{"n_groups": 8, "groups_per_token": 3, "init_std_router": 0.00608, "norm": "rmsnorm", "norm_eps": 1e-05, "rope_fraction": 1.0, "optimizer": "muon_variant", "doc_mask": true, "train_tokens": 451400000, "steps": 6888, "dataset": "wikipedia_en"}
Below are experts of layer 2 (counted from 0) of a mixture-of-experts language model. Rows are named router (the router's row for the expert), up (a neuron's input weights, with its number) and show model dimensions 0-79. Each number is 128 + 32 x the weight over its row's rms, rounded and kept within 0 to 255. Numbers have three digits each.
After each expert's rows: a language model's description of what the expert responds to. This comes from a sample of Wikipedia text that the model never trained on.

# expert 49
router:091126177136118122131139130167177097156138154082181161140079092067171111171077161085088079080137101110167185104148127123106134092164109097082079135089118075126153114114150170139140100139114150158151122098083115087158080103120136097170167125
up6:171142040149139113123122128040119102136112124176104150108146165137121100094123153165081139167082164196110104089086081132112153139106147171153160155190128159137144160135130046149166131103124117149151064170123139118173180150092120122078148160
up7:136152094117153123099123124106065134131104111105099115128187165146045102151189105237154181122136146159159064155079087108137087157095148200192206104172086153117151143128145106108153194107112142150103123128166128139134119133173096174147134117
up8:186130105160175123109167154122041134110103127142132149076129135109139103144122123111135155128095083104069085138125167149099152100056116181150201206157125133089171105104103126138101169125158105137151141172125106120157117153134081112105121197
up9:154129106148126151112122122127084130106113154179151098134122115093114150134105073247147125168142098119123130160097100115083100165096107176170157110117140156083160153129119120094098125092160168107129118123139112111159165162132135187130115105
up10:163124106134098124114091157128091155105112125124131100112097161142122144154162120182162146142108165146057120093114065188135183176070089188102153109175102124135113160114089190149143149102093089132104134119137110173152153149087142161051116174
up11:193182069137156110080126110144080126065139147126061092144156159121110158171130126184128196147125113211124125183113127164145111147091164168140138156193143155126130181097158153148098174139103098153079160125131171134114148149104123156167035157
up12:160139021122119144081081133124051157147134105160122156148134132154100107096163116177132131169121128115086090157117110121102123201027136182107212157111135172159140140144110154138112164142129103145114116149153106165113182124154102110116118115
up13:159123057157123109112141142141066160089092101113127084110142183181115128095172110178160156156095157122113061130101121138141117129028113170130125100141105151124105125172123132112114123111115128155116150160171126199136125123128132154106079103
up14:151118062121171129154112096138144118149112101154077100126118135179139130116160112166147168170092088131167090106183177088181124148100128170102192097167176174094117148106081120119131196191114103070125126087160155173163175175129083149089097110
up15:113101086132157147066113112141090197115190103115117093078164125188142078126159150191139140130113096150147163152145152124166173086083177160162179127142112141151077168168137186069167168133152077116141137116162159204173163152131098152121098129
up16:143161061112109150097131098115086139089133148160090079112098184122154159093098095142169141167151101165117079083171085182140111191075161162100151143177148136119131138124100134136147177160109127050100102142182136113121204183112158152063188148
up17:200125068071196180148098163145060147113091115104083133142096156084136129130129096165150160133167120124128127142065155163142104161032121158214096153159155163124144121100129142143138187106113118147144162107139090124104136110136137148138084139
Description: Pipe characters dividing cells in sports and results tables, plus some prepositions and header words like Swimmer.

# expert 57
router:082141158081107165158130156141174111193152105133141103174164114076131101082103127079142173095134137136100164136155114131133186088138136087141155139075104142166160089107147142177090095175089171190109177105109087119118131149150156081174162082
up0:144112150108131147134201077101142191123151080155145137152151124102170141137149095078192078174088133148112106150090184165082112115119166160152158098131115158145156136150152123176141212087088092115119132156136141162169094134105094123125102159
up1:121130169138125084111137117142175131121139112123102140159120089101093140123127206122119129123094103067205130060127120182167105111127086187083143141166170082099133097133107156100142124075159194160140108149134140098163082127157103163153145143
up2:116136110143135114122105078161077129121164144139112137229109100174074139075115098151102127156092095109172045146092117143093089150148149089153153088167079123135070079148115082132080191142171156151105190120125099156163170146084126103100107151
up3:114096171171188108145106109086088107115103132121134160117126080173145136114067083164125115110114061103047122115136180189114145183064169131150122110140159090110086111096101161151143107187088143108119077075163137112168199123153086133178099137
up4:065096110094126133176154102131151080137118101122225112162118137129102182097114185115141124145162153163118144160154136131087085144095062113138141099123124123108152126166153138094159156176096106128124158140088150153154100145059214089177113132
up5:073149183143102084091087117119156170063126142115135146110115148181110162112165197116122130089107119136197099121135132128164103167198137095137089135134169091131159129104105140095132130115143142105125114148098153119133101108104145134143132137
up6:083098134145100122133132114092121101086126156111131197179123128175198158107120132216128118152172100113126157126200159129120153080103147129078129141098087141104091136176138090119047117115144101107175174107115111119106131112184041105086109106
up7:149061090142113131087162117173128139117106185124089139205156118099139188135135087191140096184107141124156117110130128171131115120168140163048196102154140167089128130152139143195130133145137094188154130097147063133081163114152111149146067143
up8:080109097162088105127138143093050151115126089097113120142063111171129155129106115200118160152152123153110154117108081167109105198084072123096144092127144172154118126114133178150090146171137126157155161119142087117132167051176151086069154074
up9:086140097148130135152081172095121129135117101132149132111135117096168112106143153140124134175098075077146072190126134059161115148046156117116121136098118150061095144128134132144140081170091103135119195141165129194155151114102175114065118121
up10:143135058151138131073127171120086059119097128127087157043099158102096162100150129192111092156138085131138105084142124162060159114089120121083117153140076090106181118167072081162118140128116159151139159108131111131070124116120095156115166120
up11:130060124070079144104157153111069104089103110150115158138074134118126159134128102102156198163093166183164145154091119106129103167089133171080186122111164148166123143148143085131091241066144102192155123173096107090112158138126122162081177114
Description: Single capitals inside all-caps codes, especially country codes in sports tables (ISR, PRI, ECU), plus NCAA, US.

# expert 23
router:097167129107098136156099142121077111138098141087120196084094096135129161162086139124125158166132143076107168154165163080176086135129124194171103155127174177126126157109182189083118098131092156032142160166084146165179093169098152141130118111
up8:107116123104094191158155168155082172148071138145160104158064051172151114141128089147082168098133109125115140137089128144152142154055131244133076153195089143123110211129112132130106156134109114201123111164140125081094167096125149118125156102
up9:095138107068132161113130167143141080116189140140156151110143097093191086140146102141174091150088200148149095176173139136135132149155156155176173032135136132146152094163195134099094137118113117119113124109123142139143166085160154123157121089
up10:146141141095131140085146139066128135178180105138105091169124171109101123122183089132184095091109124102156102135071187154113144145138089174158114122108109106126098095153171162158187124142112052115112113183125147121102116120140091155113134123
up11:124088079134170206124189115157112130119162105094092174092108168111127132130113125151160133109128146133149142166119138170166175149059109206082093151189146229070163118135146133148087116110129196146107136128146153090128150174113164122124125138
up12:182122127143103157131120141104106063131131124143101091122125102109076132084139166197079122091108197101123162166176128146091168127140117067094108172110129130149163156109059093110146204118108107098136181154116135090081142188141123101179048130
up13:092088148160085120163127192094101139096163161147111081123082118175149150183159155154098153139217129180115200127121114091139163156152147138146144128110136116123067109202156121087058147163133167130165119130125102107036114116108137146119165118
up14:189154111119193098156102104170126149101110135123145172117152061101091131164129128113141141070073108129168135138074173107114151093091141155141163143085118177152103118123129101131132191159136127116182168109109101122226217162065121089155075080
up15:096143094113173084139138190123105155097065106140073164106195123121090172152103093163145121145150107101104133146154069120143133110150190182104112188121119159083143130184108136109124132162141069101145088134146130134111120087111148124109143116
up16:154113099122151081116117049153083099083125137117075109152073171146174150105137095170038092132134138073094107156157099118077088092093137138114067085165135127101090153143129065189139131105140135153116159109107106069138078139129153161112100119
up17:135159098079105145110136173182149127091092146081163066154109053120111127151134093067128147107163097096183090100130153108123149110168082144140160154119121129166092138142077141061121148102094129160113137134133109136125098107128149143138077156
up18:125128144126114169115103127108120181108128109142093146094135143118100134061130169165154179139040154123141135181138123104100194082102122152152098111107163132079155107200203058161121165125153152160178130139092104097108148152119144100107131141
up19:172187068129146117181116069171118169094126107096092120106109121177149113141071135055093200133086114169141135164143157115135139143072136171122095113074168084158127075095174173175134108146107127117102109125074127207173077111146114110110107089
Description: Short syllable pieces inside long Latinate words after a prefix, such as anti-ci-pation, pro-hi-bit, cl-ini-cal, Des-c-ription.

# expert 16
router:100196123194100169110110134095075114084132049136093163097111111172116195090194106108119083153175129152168140117125119144126107106148078104130118142148174121152153131126111199176163127118164109074135156128152150135067158127061082116090144127
up0:146198071145153107129143128112130173137137160096111187165144049153092144106088074141150160115143132139068125160186151049132121156135161164145160164092152156088086127045121137106131135139092062051180143240124088086095143112092101132109107119
up1:111087151109159151136121149164072157124180160147105147092156207126142078142134135106128149123122157140110158057105068118184099062157091199086098088148132148168149151156150190165037123107086108099090133110144130108133126136120119164083153115
up2:075130113158112150166137093011114152135140205153112102102110146184167080097104134132080138112115101142120164159091089119146146177110152112199045071161166088114147120110143117118120113141143113190122058141125126137123121143114037143108122115
up3:132129148121120080129153063122149121160089097183082104161128119175102226071151118098119125170155152106154114170120148116095095077112137105077131159176121113174095061201117129181089154126128159179114129076118083142073058109127149148159083094
up4:114133128147108145121093156059116124102143140102148163183144207117110132145139126155161148110158141133157103147111087131127136165169130131183159135107089083160128156146131150095120125209144045098126134089117112127160176164103205130110115146
up5:143142150151117122143182086113136145072174122151098153134051137159190140164114148127133115095097146116143131156142150136209113127134069144133097100122131111095123143141118104048151178174156113101078111158142146139107065128176084087132144138
up6:103080098154142116157094177142083150159080096140090100106144094175208121101158138233128091175111153121103083158071133139127186132149149168181145128127141168136092135160152193130096074115154134140120084059107150103088109077152115101073098111
up7:173126096181142114105159174142098102147099148102129096147151084182166146104151149111151071089143170120165116122143103158108149139129129092115049103149113151103109168155079093094095126110104069114100174084122184119126112097137069104088082113
up8:179104018190145148143101146129112103130139094144100094120174175129132162111075119085149144141191074165093133141096181204079106107096088161124150100113126138078055127142144099117139139134087126127088149117097134114191158114171081167124064076
up9:145094189136172154134149113127176153118124086086074145142133145105119130130083108089190114061100099168131102173112083122071100124192125096141160100183111178166116105122095101065181205125142124090078123145120104086150131067114146103085108121
up10:176124174126119118160103100068105178126115154128132168134065086156068182122090091103154190122160173193154134119092136095149102061148075123103108089150113192154088136086145086162083159166140107174165138147091090180104088105066203083124154114
up11:101095023168070172100134167166104210068132162139181128147134071106129119148159118137137165134155143181172071200116085154093146145158163144141083102123140114108126094116145181077122131074152105120122149094114116113120116139154129173109147142
Description: Vowel-led continuation pieces that finish a word after an opening consonant chunk, such as du-e, wh-en, dr-um, ang-er.

# expert 39
router:191089124140136170162151182135114120141106089199155188085076125131104121076125123108082136100152142095105100153097199072153147123118155128161134122113129111148064096140150163108103101158164140069076077133118137129160160149109142110132112101
up0:098104116106126059125151074160137108130141151126143120157089114124145122113159138133150110127181118124152067142133123108110097116178095125110120069136078128171210140198105126143126135148103165121125126084067107171120143108123079068126147137
up1:195082123199143129150148184119041155148106088150120174113163101100094154084157125142112218154094088138140121124121145119157179142055150181140162108138150144147117121134111178113090146101131120118076067119150121118216112104090133130120154123
up2:151111175145128119116093139122081093116074114141103182182215184082174160114122116125123109129159093116138091168169139140163112116062124112132169090121101117127090072173062157109120068152141188123168135163155150124070125136162167129097133121
up3:137106197172162137084151174161052084198107147098116107168096128087143157173105127077153115132107145104125122143132099119127121186097127111157121156121153182109108077111061093167140139121152156127136152135115126104139092098167139189113138092
up4:154124132135111129199162136106074170142111156126184153078117133107182086152125125137089163126129121102105154129187138178200130101083110108128079159174104134118080115105140108084130098120198178084089150137220100099131150152156176144098123070
up5:133200180104107102081188117155148084126183086142113104155123107082146065137055119125079159102155129109034112112158149153120186144205145113119129122106084114129090143117102167152124117113092100137185147154129138148097131108103141095151088164
up6:059137149105078128104137142161117142142127166182134140140170042140158166142211109129103159155125119111156211113113119112124116130178142090137135089143095119091150155124158078161097111102108093128156126114144095128115128041104136139152106099
up7:147164122114067145156101118147151113132109129135162130085143151148091124127066098094151128105136100117122133111065141110145207077092073183087079158126127151178049130055146150138104079141135065148148108067115129157111093131139153173208147120
up8:144128122105120151124138152155101162111124169138153147103144129089118064110058156108113152159077094116091156151131135168120112129070084176123099230093107118141113170136127138157139140104081131108110130110142153076150178139149158129083098132
up9:124141074154112121152133141100153122141136091105112198119124124145033107160116113168184162149160126153165093124098145056171103161118133101159205083159146116164128161127094142153070119107111101104132114158185203127191150106118135154159109170
up10:136123121144092099076157086121121116191087125154067112086103109125106129182096153086109083162131129116078117149189144126158137095148124087123122110084111108174111122122127105165141178108151108143145162182142172123082134106202111123120117143
up11:203144173120109137112119151108141080155096136160151106116100170174140123093132123154121113055199119157184143096131082134176207135148105135066170116140136144155134081154192175140118134176195128111110192134098176156122074153129095100089104096
Description: Function words and punctuation joining clauses, such as of, and, commas, line breaks, However, During, plus completions like Recently.

# expert 2
router:074158157162094115136104125157117112138151121115125189077071131115104171149135198107123142187129098118191172204137103082164092104148115166125081144121153144135168121125171163112085116099131120111114141160105154124180086112092129106119130125
up0:142056087148110146051169145128087137124189101071146105144138109140176138078123122077118131138112179240141124127104126110125121105113107145058167108188134125139165164167128190097170176178138145088142107131152153098178107088102153136139099094
up1:181112096155128169109126104115082144057103114162074098128132149115178114151163156219094119092129149081171092147168087096177120135077164078181108139141155121129115197122148110147117105174163139160111125101110128078100200126156163133139124123
up2:152129148123128163137186123138122139119135156176142081130115106127145150143106123188112081159117140106126127178090191160156138133143107183133059100177114069121093151141128116110214189143162044159165057183121132154110055110104084083080110160
up3:155094122160143126097140122093089072082127176103123084075086116124137151102154183134046122130174107106160130124090139130128141095160098107144159100075162147148135146142085115182070136159182172164190123114192111145021101128098180121153119172
up4:137086121069116168145085117145111155157077121152161142101102114124136087168130089177140195116097099162121150122173115136126131150044103176114175112111118145088089102103158104132126141093130099146150126160141122132221188147137159082109091072
up5:095144148151206118070104124134110094134139110132098161092131170149129076120131069197183149124140088109136205113175099130128131077080180204118139141143145120113068143086093141134172163117120115147095116154166143084129170137093145104107079066
up6:082118162110156159152143097106130119063112070126073078154166142102173138065091119144049048122147094087146085086131144181167134193141130160174154129119113087140132154152111159104172129060127109087095115131160181138150155140154125120094093141
up7:125134115095129067216139123125055118127125141094133094200142134129071071168112120188102141149160069118133107140125195109127122125092154167121112074136158137140084142135089197168091153117083129111125098146050165152147196131119127133118122165
up8:176113087135157169122149146151102096080092109140124117154126188086127070175148154183130102151180127158165103112086123108113138086088156096133130163104183039096130152116071143091165136075160115130180110121104216164192173122072126152081126127
up9:119060153159116069117149131059111168105085123138149103151089130156147091086151114146171131152111060098100141136080152156102159125188157165072182101101132135124122166140141135139121113127168171161140119154084115106109073110113146155094096088
up10:180087150107155123077123159162145147131162131175158083119123117140131131157139094219064104053115092159094110118140129124156192107101132173110129182161130109150152167092135104100087159145110129065090116159092151123203173164144119142090116105
up11:146119104086154111087132119111170114094161097169173111114137077154138178127155091107109102142128075132118141144111062104119166095121129125091167129090152155042156130067053091181211156154197130090147156110174091145126135136101137110099151160
Description: Short word-internal pieces inside names and words, often Balkan or foreign, as in Bi-je-lo Polje, Im-pa-ct, Lang-eb-erg.

# expert 14
router:153170133085106148105125084173150136174161099134153141090172124110120123113172085115106153124165123099133113139097143112157115130152132107145159161170108194165156151071159127213164109106030107096083089132175162090119158152153146116124148190
up0:128140119156112127070098119124175132061119168136054090123183129156114118187168158131095116128121117120134088194077094061123140181137136156174187128117115123151123101060078148129097175159218130101137101225102156109185157151146169149139143187
up1:168120172135133144110112098142159102104135139152139122117174186102118103124108123133110131157127153128101094099147090109119177065142107108158200109099143122140150115135160127106122091154137148115083135117197148127061146191083162064173095027
up2:149151087090135097095123132166063085148111131118131113091113127181125091124164092147098160096067182160111081157154145112132111167080129149126160093111080158140112110080148193140103190162073103057224154060067110186102148113127148096071164137
up3:116069154134193126124160108118106212115155116120120121133149085081088126086102089069104127152159150141097125210174171142167168154098173100112122138133150135131146136122112118187122100184094125125118103153172100139131072115100134142100155073
up4:105121135110187202128140137145151187145130065182094141172141132099111084140099197160086101131124095103139131130116107155095148141092090111187129098108066097087114139131131126071119152156128130106052102127146136095189180111113082145020140139
up5:161103124141177158135078141161124105110097087122111130130150100174091117083123167109117211094133105125115151131000105144073202207117116089104133144139154191113156172206170116110136191100148146167099151108111180163162173129137144122151172130
up6:103155147105125093145160142129065091096120143135129119125152149124135057138176137115098099203174144142121081154162153124137092144075146133149125084100166136118111113193116119194081114079135091137101138118076111137051118181183112099085168144
up7:106121113129182118076143141199088095189176161080154134147160111065101085171133127142149149079100132095085129110195112096107129116114117143141148120138106149117119162147045096149115121130107118140194133155165121132126138139163147154122127170
up8:115134080144114107138120081128154155094092139130015125094136088192176102125106125161140146170125133078136151128151175137113099076131149122132175133134129128105092128131138050132137068075110183099167194104126078111163100117124148130155135124
up9:141172165076121096104157189142156172084168127185145125187127166149135104133144097126152173120185146165134128149101143140084137109078151097148100112157080159178134120118138177096097162170172098117136143162095173117102200148136113148133097078
up10:123121119124141105161100093108101134101101143188162086170066078129124126166075146184166126126155137099120141136151087151168168130111120176176128095157083130132140090164140186125165127105159095137129121129120131154157177119142084091127044132
up11:132118094149123096070139150115121139171158113134115129102163065121058137094144211141112183117087086124123138172145131120091105136149121178173140125141086161127146156080085102151149092162145147124110124130153090131071135099136128098108146097
Description: Word pieces right after a capital P or p at a word start, as in P-or-ky, P-on-hea, P-unt-land, P-ier-re.

# expert 36
router:164089123128134124183110127104172195144193160164151125086058113078075166130149156075147150158100156084120145177156182086160190138158143092149107103076130076124119127144158104154116077159112132112151099126085140061197080123116143110158152096
up0:092127122058097148081151090164080092065114108104102199118061182143134096131110144133158124118163176105109078153186115141181126108109164172111117111092110131092118172153114120081053078133129090117198097117202098142108128103146099125125109109
up1:079146141065128181168084084161105164080067146097112064109128165179106110155101121134128130136126116119149079134061093122152147065098129094142193159126164100094061158165070121141101106154121084135125129077171153165105171173130144099162158136
up2:084105054119132129173135111117113099103099088118166185099131175122143142099151144139133119100097159125129180103082103049120125144115154136168132141152203173146145088184134089174164132136156113134160092171108087138118201089199153126076125129
up3:146105161126184099126137151157152098148118179103170148123152153124120141171148144076176160079114127143156061102100114109070146163155137062121056109143110117154063128148102101105168118140174157129135140117065083093132110060137086174125094122
up4:131099059130163053129152163161055112133081171095081131144125139119136147133116169200118089092190144114134086155111078099174106181091107142114146113111121137124187096119123135163136134122139102196133076180159172145144152110162092127064131076
up5:110137117134118111128134129129138120110107114131125157141058102120147147151077162142139138080166180061141082139140102219163181126150123119097108180032103176109124104185138116151109105151163110101105108130145125116128114135083163093127169104
up6:164182087146070133189141153102165113082141140126094122119138072081199103135090099171099168092140091079155096130136157164151153110106144198115143126088125098107101156120146134134165167154135121141127152093148133121139107129114103096131121132
up7:153126131069118186101138102126077086141106159099108123127188106095092095134163129090120156169159119140173160152151112110148128091096066092136175083142088134124069114102070106133157177150144231122142133158149102166150132132117140129140143119
up8:194155089130203160105145158097113100072109136166166149171107162177125131167147129117127155107144121126148059110053077166186158161168131161123103054105089135126095134158075125101196106107174113151084104118119145167082070134125134156122118073
up9:134107097090080118115138156174119167082129102108182099135139134097134109098110119173131128126125076153099168129162093106136117186077158093158140145096114130100111092154059077154099130159142106101101176177135119073117168117153137080119080108
up10:115100068133171159159113156132185143083187123130158095105132050097137119102142116084134097156121159086116135112134129160080169215113158173125107077130155102110098147158114091107164161131131143127168062125109094068105099120094133150161144103
up11:099117098110071127095141181152140163147117085126143071163117144119070106115118125122157093093125105144171082107151107163169183155124135159160133119107142161175133140133105123149113124154179111156122169134066153075133112129155158148103139197
Description: First tokens of passages or segments, after document breaks or quotes: odd control bytes, capitalized name starts, articles, and words like However, but.

# expert 45
router:101119184136105121133139130158181093147139145088182155136080101062169108173086168060083081073132102110158186112148120122099134088168108101086080125089117076127151104113162178139134093146110146159145122102089113080153087099130130111161193123
up0:128097015121144073159133155100106143142116143156162075187158152173100150100102132220117121098130172124112097122101173140113080140096150152152154132166153222133137143141147122163148149123096060133077156133119118139111136116138100115118117175
up1:172157057114164104131115177134121148076116118103141119130179175130063116092124105150169142114076103151112111165057110140155116174074147140101173132150097193151114111083101150112146176123116125135151101161136147146105144124127139153142139111
up2:171131079157090127094128125100080137080102126171113089158118178153099115126113105151169144203123181139168086157127126141171157129099147167122108115104142188114145104134131136115130117137187122087129108131173135143139124121133144147058109150
up3:172110086091170100165147124122109135118117147136155099125142155146159138065169105205150168111138116131098110096087107117148166141041107157126121135158094163118127137199095112159137146190161131125113117164145152162090120143155121156096089132
up4:178095102143079146082132114142102079086116096142121095126135083166149126074192100208122109155152120160151032103110083124152126135087129197147223076145109145148093093151050134131149157141154122130139158157123125115093162080170161172124104136
up5:162141075127107153121140119128033218097062122124107122092153130143099170153144125169147135134139165125105085138105100134138091124044139186136171128152072174132098174127113103112145140141182114113136115110178139168156101150083146064096127138
up6:216120037089129117178161121106044094096127123109146072158155136163116156081134148180192148134144105130132077187120107114138161156079135193113136156161130164110083152163113076128091155140136100120149099143144132160144156138146121155099067133
up7:144131079130144128170122101088170157137107123085128073113113169157122133138123116203113151138090151124109113136101133121142145181109135191105162140148117171108099140182173144107087164077127132100117121182171106117179106149127117123147093109
up8:147128065101152125110129129115084169120108131109147130191149167149115139084106075163130206112130113114119100148096071136132152095058162203095184110086144149115118130163107133129108140126150121093115132165157104154109150121109096163062023113
up9:116138066112123143125127161153058137076120127188108127125130176116131116098133114178146164168113140164150104110104153146129121154077150175153148098125122192146131123170092103094093129104132120131109105139150157173098189125158099119094090120
up10:189111075121108146103109116162050148110139092094135141099093143151097163123087078176154116115116175178158097100078135145158122170098139160118142099156123188137107156089118138153152119124154119141134124128132085146117179170118137136065117098
up11:131142067131120170096096115114050123128101138087116109148177160164120115163140113160163156129142112137102117159095094125146148188075145134147158137163133182130093115135093111185116103128135102095120142133154118128144174103106114170126046116
Description: Table cell separators and articles the, a, an, plus word-initial stems like inn, sign, co, ab.

# expert 18
router:125117141162115081101124095165139158130067137124159140139138135152165097088108106121178119110157138173162134078134105203109133161160137152091143159136190157114149158124141091097175145091164173109154080090095143058173086071174128178137170107
up1:093186150074091169130083154142128180132066132099123133131218107126098125121072111128144162090096206110083116095110146132186128140148097099195133134125114107152076142101120143175143176191108132141123133107128069120151122108124167082119053166
up2:137142094114203152109155136105109164144014097132149095184131152111147096167116132202098134175137097157128135113146132112137138162054124151125135118130141178100106158137131071143075170153088216126100141118108148106143153107162145105121132182
up3:138193074117084114121139104168129148126102085230137077086116145204094080115135113097119119087124123126083097115167155167161112139094168159105046065150117165096153111078144139139153176105156149123084141122129088140126118140092131105119147155
up4:064119150099149135083039146133097154084146137125127125101162151124089131132136183101127121057156126129122160110152124083136125133136147174114171138119073073140112173174115135063105101142154145080149133137096164212122145159091147223163174172
up5:132137117135138123158119158158095107035126144183080189098160141116151118125081122139133185155114186133103148134121168130186104163116165140097139113099146143122133111106086094108144080191159154081161107112136193136030109096152121079092137118
up6:108044128129176085113163102143102103149121154113148117156073169144102110088125161113143168149180202088162093119122204153091135139164113169133139094197088133135140183191168116138107161132133149120096203046104155130149132134125143133097156107
up7:137141077133078091158114088107067105102176131171061127126102109157136068098184121140153170147149115128109141122128091106111135167087111158120142144114155155099122081167132138094106155174122078172080106098138135094099138095101102175119101137
up8:144112115103166094109118156189083119155116151136117115123093157130139137106161090173067145091154167079152061089103081178167106086166116161123101154139107109159156104114118115185118099151148116124061078099113136169122186140103128084073056146
up9:125183163150123141062134099136129084086074109160183084114137159077086125137183073166151087156144116115111126123165138169065153157086085114081091152129141080120130129133135084171131136130118075166074121130112101152169098093121102144135181140
up10:134064185153168120107120109082119182169132210125177082149149135065149131137085127157165097169148132152155084147137152119103125132083105152108083115134160134137070109096096144117137144123125087164141047087191121087095152109151118076130105082
up11:208103068163162106151112094083106141101156128173176063064156144120106085108124116165158114032130148167139085115114148128114112110107107110164162111112153133094094134171141135078131120144179101069116136140125138057098126146132139163162116110
up12:174109111065166109053146098155140127119170098126080173088121132084113083076079102203132113099158050148151077103080091116171119139098123147126176134117114166134071100103103119177164141127100078135102096114137134117081137180123088150131064160
Description: Word-final pieces such as ly, ely, y, ia, ied, completing adverbs and names: Sever-ely, various-ly, necess-ari-ly, Semigal-lia.

# expert 10
router:107190154097090145125133108128094139183151146117073192088064084111128146118142092128118167176122136140085176181109109148149098105132135168146112124130119187093101120165145090176141074091077143104118149155148149145126099158107081147083135112
up3:167112163134105077137182148084092147143093180193167136120069197126143120149163078138100103169102100193181128144126115107143095101079104093123170131124130138096137159167086106154149090139123122134112081125149142164090132122155104109108076122
up4:088151108133073110113118110072124118127079126117099109155118131127076132070132178091087156099098122135124074115112093149112160130157109192051039085148138142146116131127175147149138102173042162093151116121065100133127170142110191145115124181
up5:125067111083139164130097156166161128108173113129082142106143129130161160153139182124181082128137143099166138126107186133087126134097102123098155091148095147112088076151104112105126129086201159115125148169121152138063109162048174098164110119
up6:134168121100182127141128137131179128116119113153121138205116156087112142161169146204138094145107104155127102162132097222136125121126096064132148129097095109141132103131120104157139167192201082157160131137089092152108178132124057145150136131
up7:158131123156184131169209114106168115124134078195150131156192084106117168063095155082144164150160132161083134127136097160029144132180112211176142139127125110163145096130121115120111111118137158127131066114160135161087149129071136107115100094
up8:129117043131111123158111106114119109078146120100127127121163059122117112167134089138161115099124096132111138084205104136072140109091168171180143162114155128108087173122053137133146114133120148080094161095153155102136114136181155137183123123
up9:156122107068121128172206154171138190091080110117111158152180122139117141125068153188111149112087057178086166131159137138149165197059127174176115143081123114082169126136097119144167191169135106159160122173169152067177105140131143116142153110
up10:134135048123166142096152152126147098117179135088117105139137073128160079136148067146163185158143094131142180140126142120142112129085154079091177058116102144111123179084064131111100102149064081142163119169136178112118151115196111104168156148
up11:189112159117145117131203096133097101167172155114098129111119141108089135123140091154094126122060102128156109097188122121092130138170177116139152071117192122153144100184134151125153074145151111085117121128052084188105065114142057149118140086
up12:136083124163115141132116085108092185125138132218121050107118143126094191154130147074117105106089167147139121126176131112141123020183128144116041170125093152121182125080098141102115089124091120161144155147125122102219201123129169155119188111
up13:171116109115109105115114141122122085127092137070121153123117112143140137140071139116152091097061155139120128113126130111057128170050117157117160137089114084120120193169121155080100202162120080118157140143137172239126104133105114148183175154
up14:109149088098129163102106193120132127111152146168124103145075131141175149180106164124130062146108165082153149106098143169096172168095154118177124152137061100182104118152124092131113121174202189126143074145148129154120155087131134166120168132
Description: Single letters or short pieces inside rare names and foreign words, often the second piece, such as Hi-r-lap, Y-r-jö, Ge-r-ber.

# expert 24
router:106104159107145102155171145138166074135111153132144102111070145104166103141147081116121086151081093154133167139169125065094150114071174098123153162139125090127070145055167164162077088091148086113169162070156082097136184156123144106188149166
up0:143146083129107121121099117099145125121174120136041131114065156135142132115169153127113076172139125133154100149196215140123168131097081122128150118048117150175115173104099148117154095139074133135133123132115153091152133195125113117151173162
up1:113127156149091191149104152086085130109160123144156123109142159112129091069060157171101123140136146133151157122124083112092098116163158107134208149174172182146155070141135125127147093131167073120156110165079085145098127161166117141090088134
up2:183102131127091139095136109172143147114087098167149166125070119112126131079137112085098124121148165154100145170093146088116143079072114210079148178080089146138123059129131136108152079130129163105116102059119134105115152100108144118188100151
up3:145126105155158075104108164122120173117181119108150166101127087048140159172057126165131152152151155163144132189127141092144093088124067127084162160078156190130131123132146048152115143154137143106200120123153117088127158192144113153135104144
up4:172167145121173203142119106153148174153141147103104162210138113104166087169071110128140148104099151069172135129112117125159138159133097162189172159086122110136089139090117141182107168069113134180112149144104137110089124091188125151087156178
up5:095117097108109141144139154111184140138100127153093132159132126135123117207073090112126175138132136147166128121151198106140120129185155112109136111071149087121183102154177097158100202081153188170131098137178109139118140126129172133109122076
up6:154130097145100128116181180109141108125178151103118094125125119153091093090187138088113087188075107161146114114162168144135120153083114164158130134156138126153059158107171162077143168088123114058125095160147157114066134057134058146109148071
up7:190082103128147108109149160153146102115115176175055122166114128121111104054128137104138090139140099134131116117097142142175174163102081130131222126141180169128145146104150146127198113170180098062150131126093142108111125162103109166223143149
up8:090135172184090063146117153072101169093143162192086132112145077102119109090125174076105115129138140134131123067141114104160102131117139131027155124175161061106111168132093082080136126130137179172106161099161109129176113201108110149124172076
up9:084135146137199100121172097094126175157159136134109172135120093108098126157117125138187099115127095120130133185135109117148098175144136135152097174143109111161122111092118142126180106152053128099103115161185184126112152144080154094076132114
up10:123151136163128141128105125109165130135136127120138168162113110091126150163131160169113147125096139064216181143165103116090168102129158143143152126086140077126048113172103131050069125113116151144100151144110119071145145136167146106082092203
up11:087143156134113143162106107192089109112091109167150162147135167139154145114177160168110170145144148116129098120130141108083080093058074154133124135065118053120188160123147145067089152128125153141143182164101174128080135146103115151171108064
Description: Colons in track times, clock times and infobox labels like 3:22, 4:10, Country:, Operator:, plus some uses of of.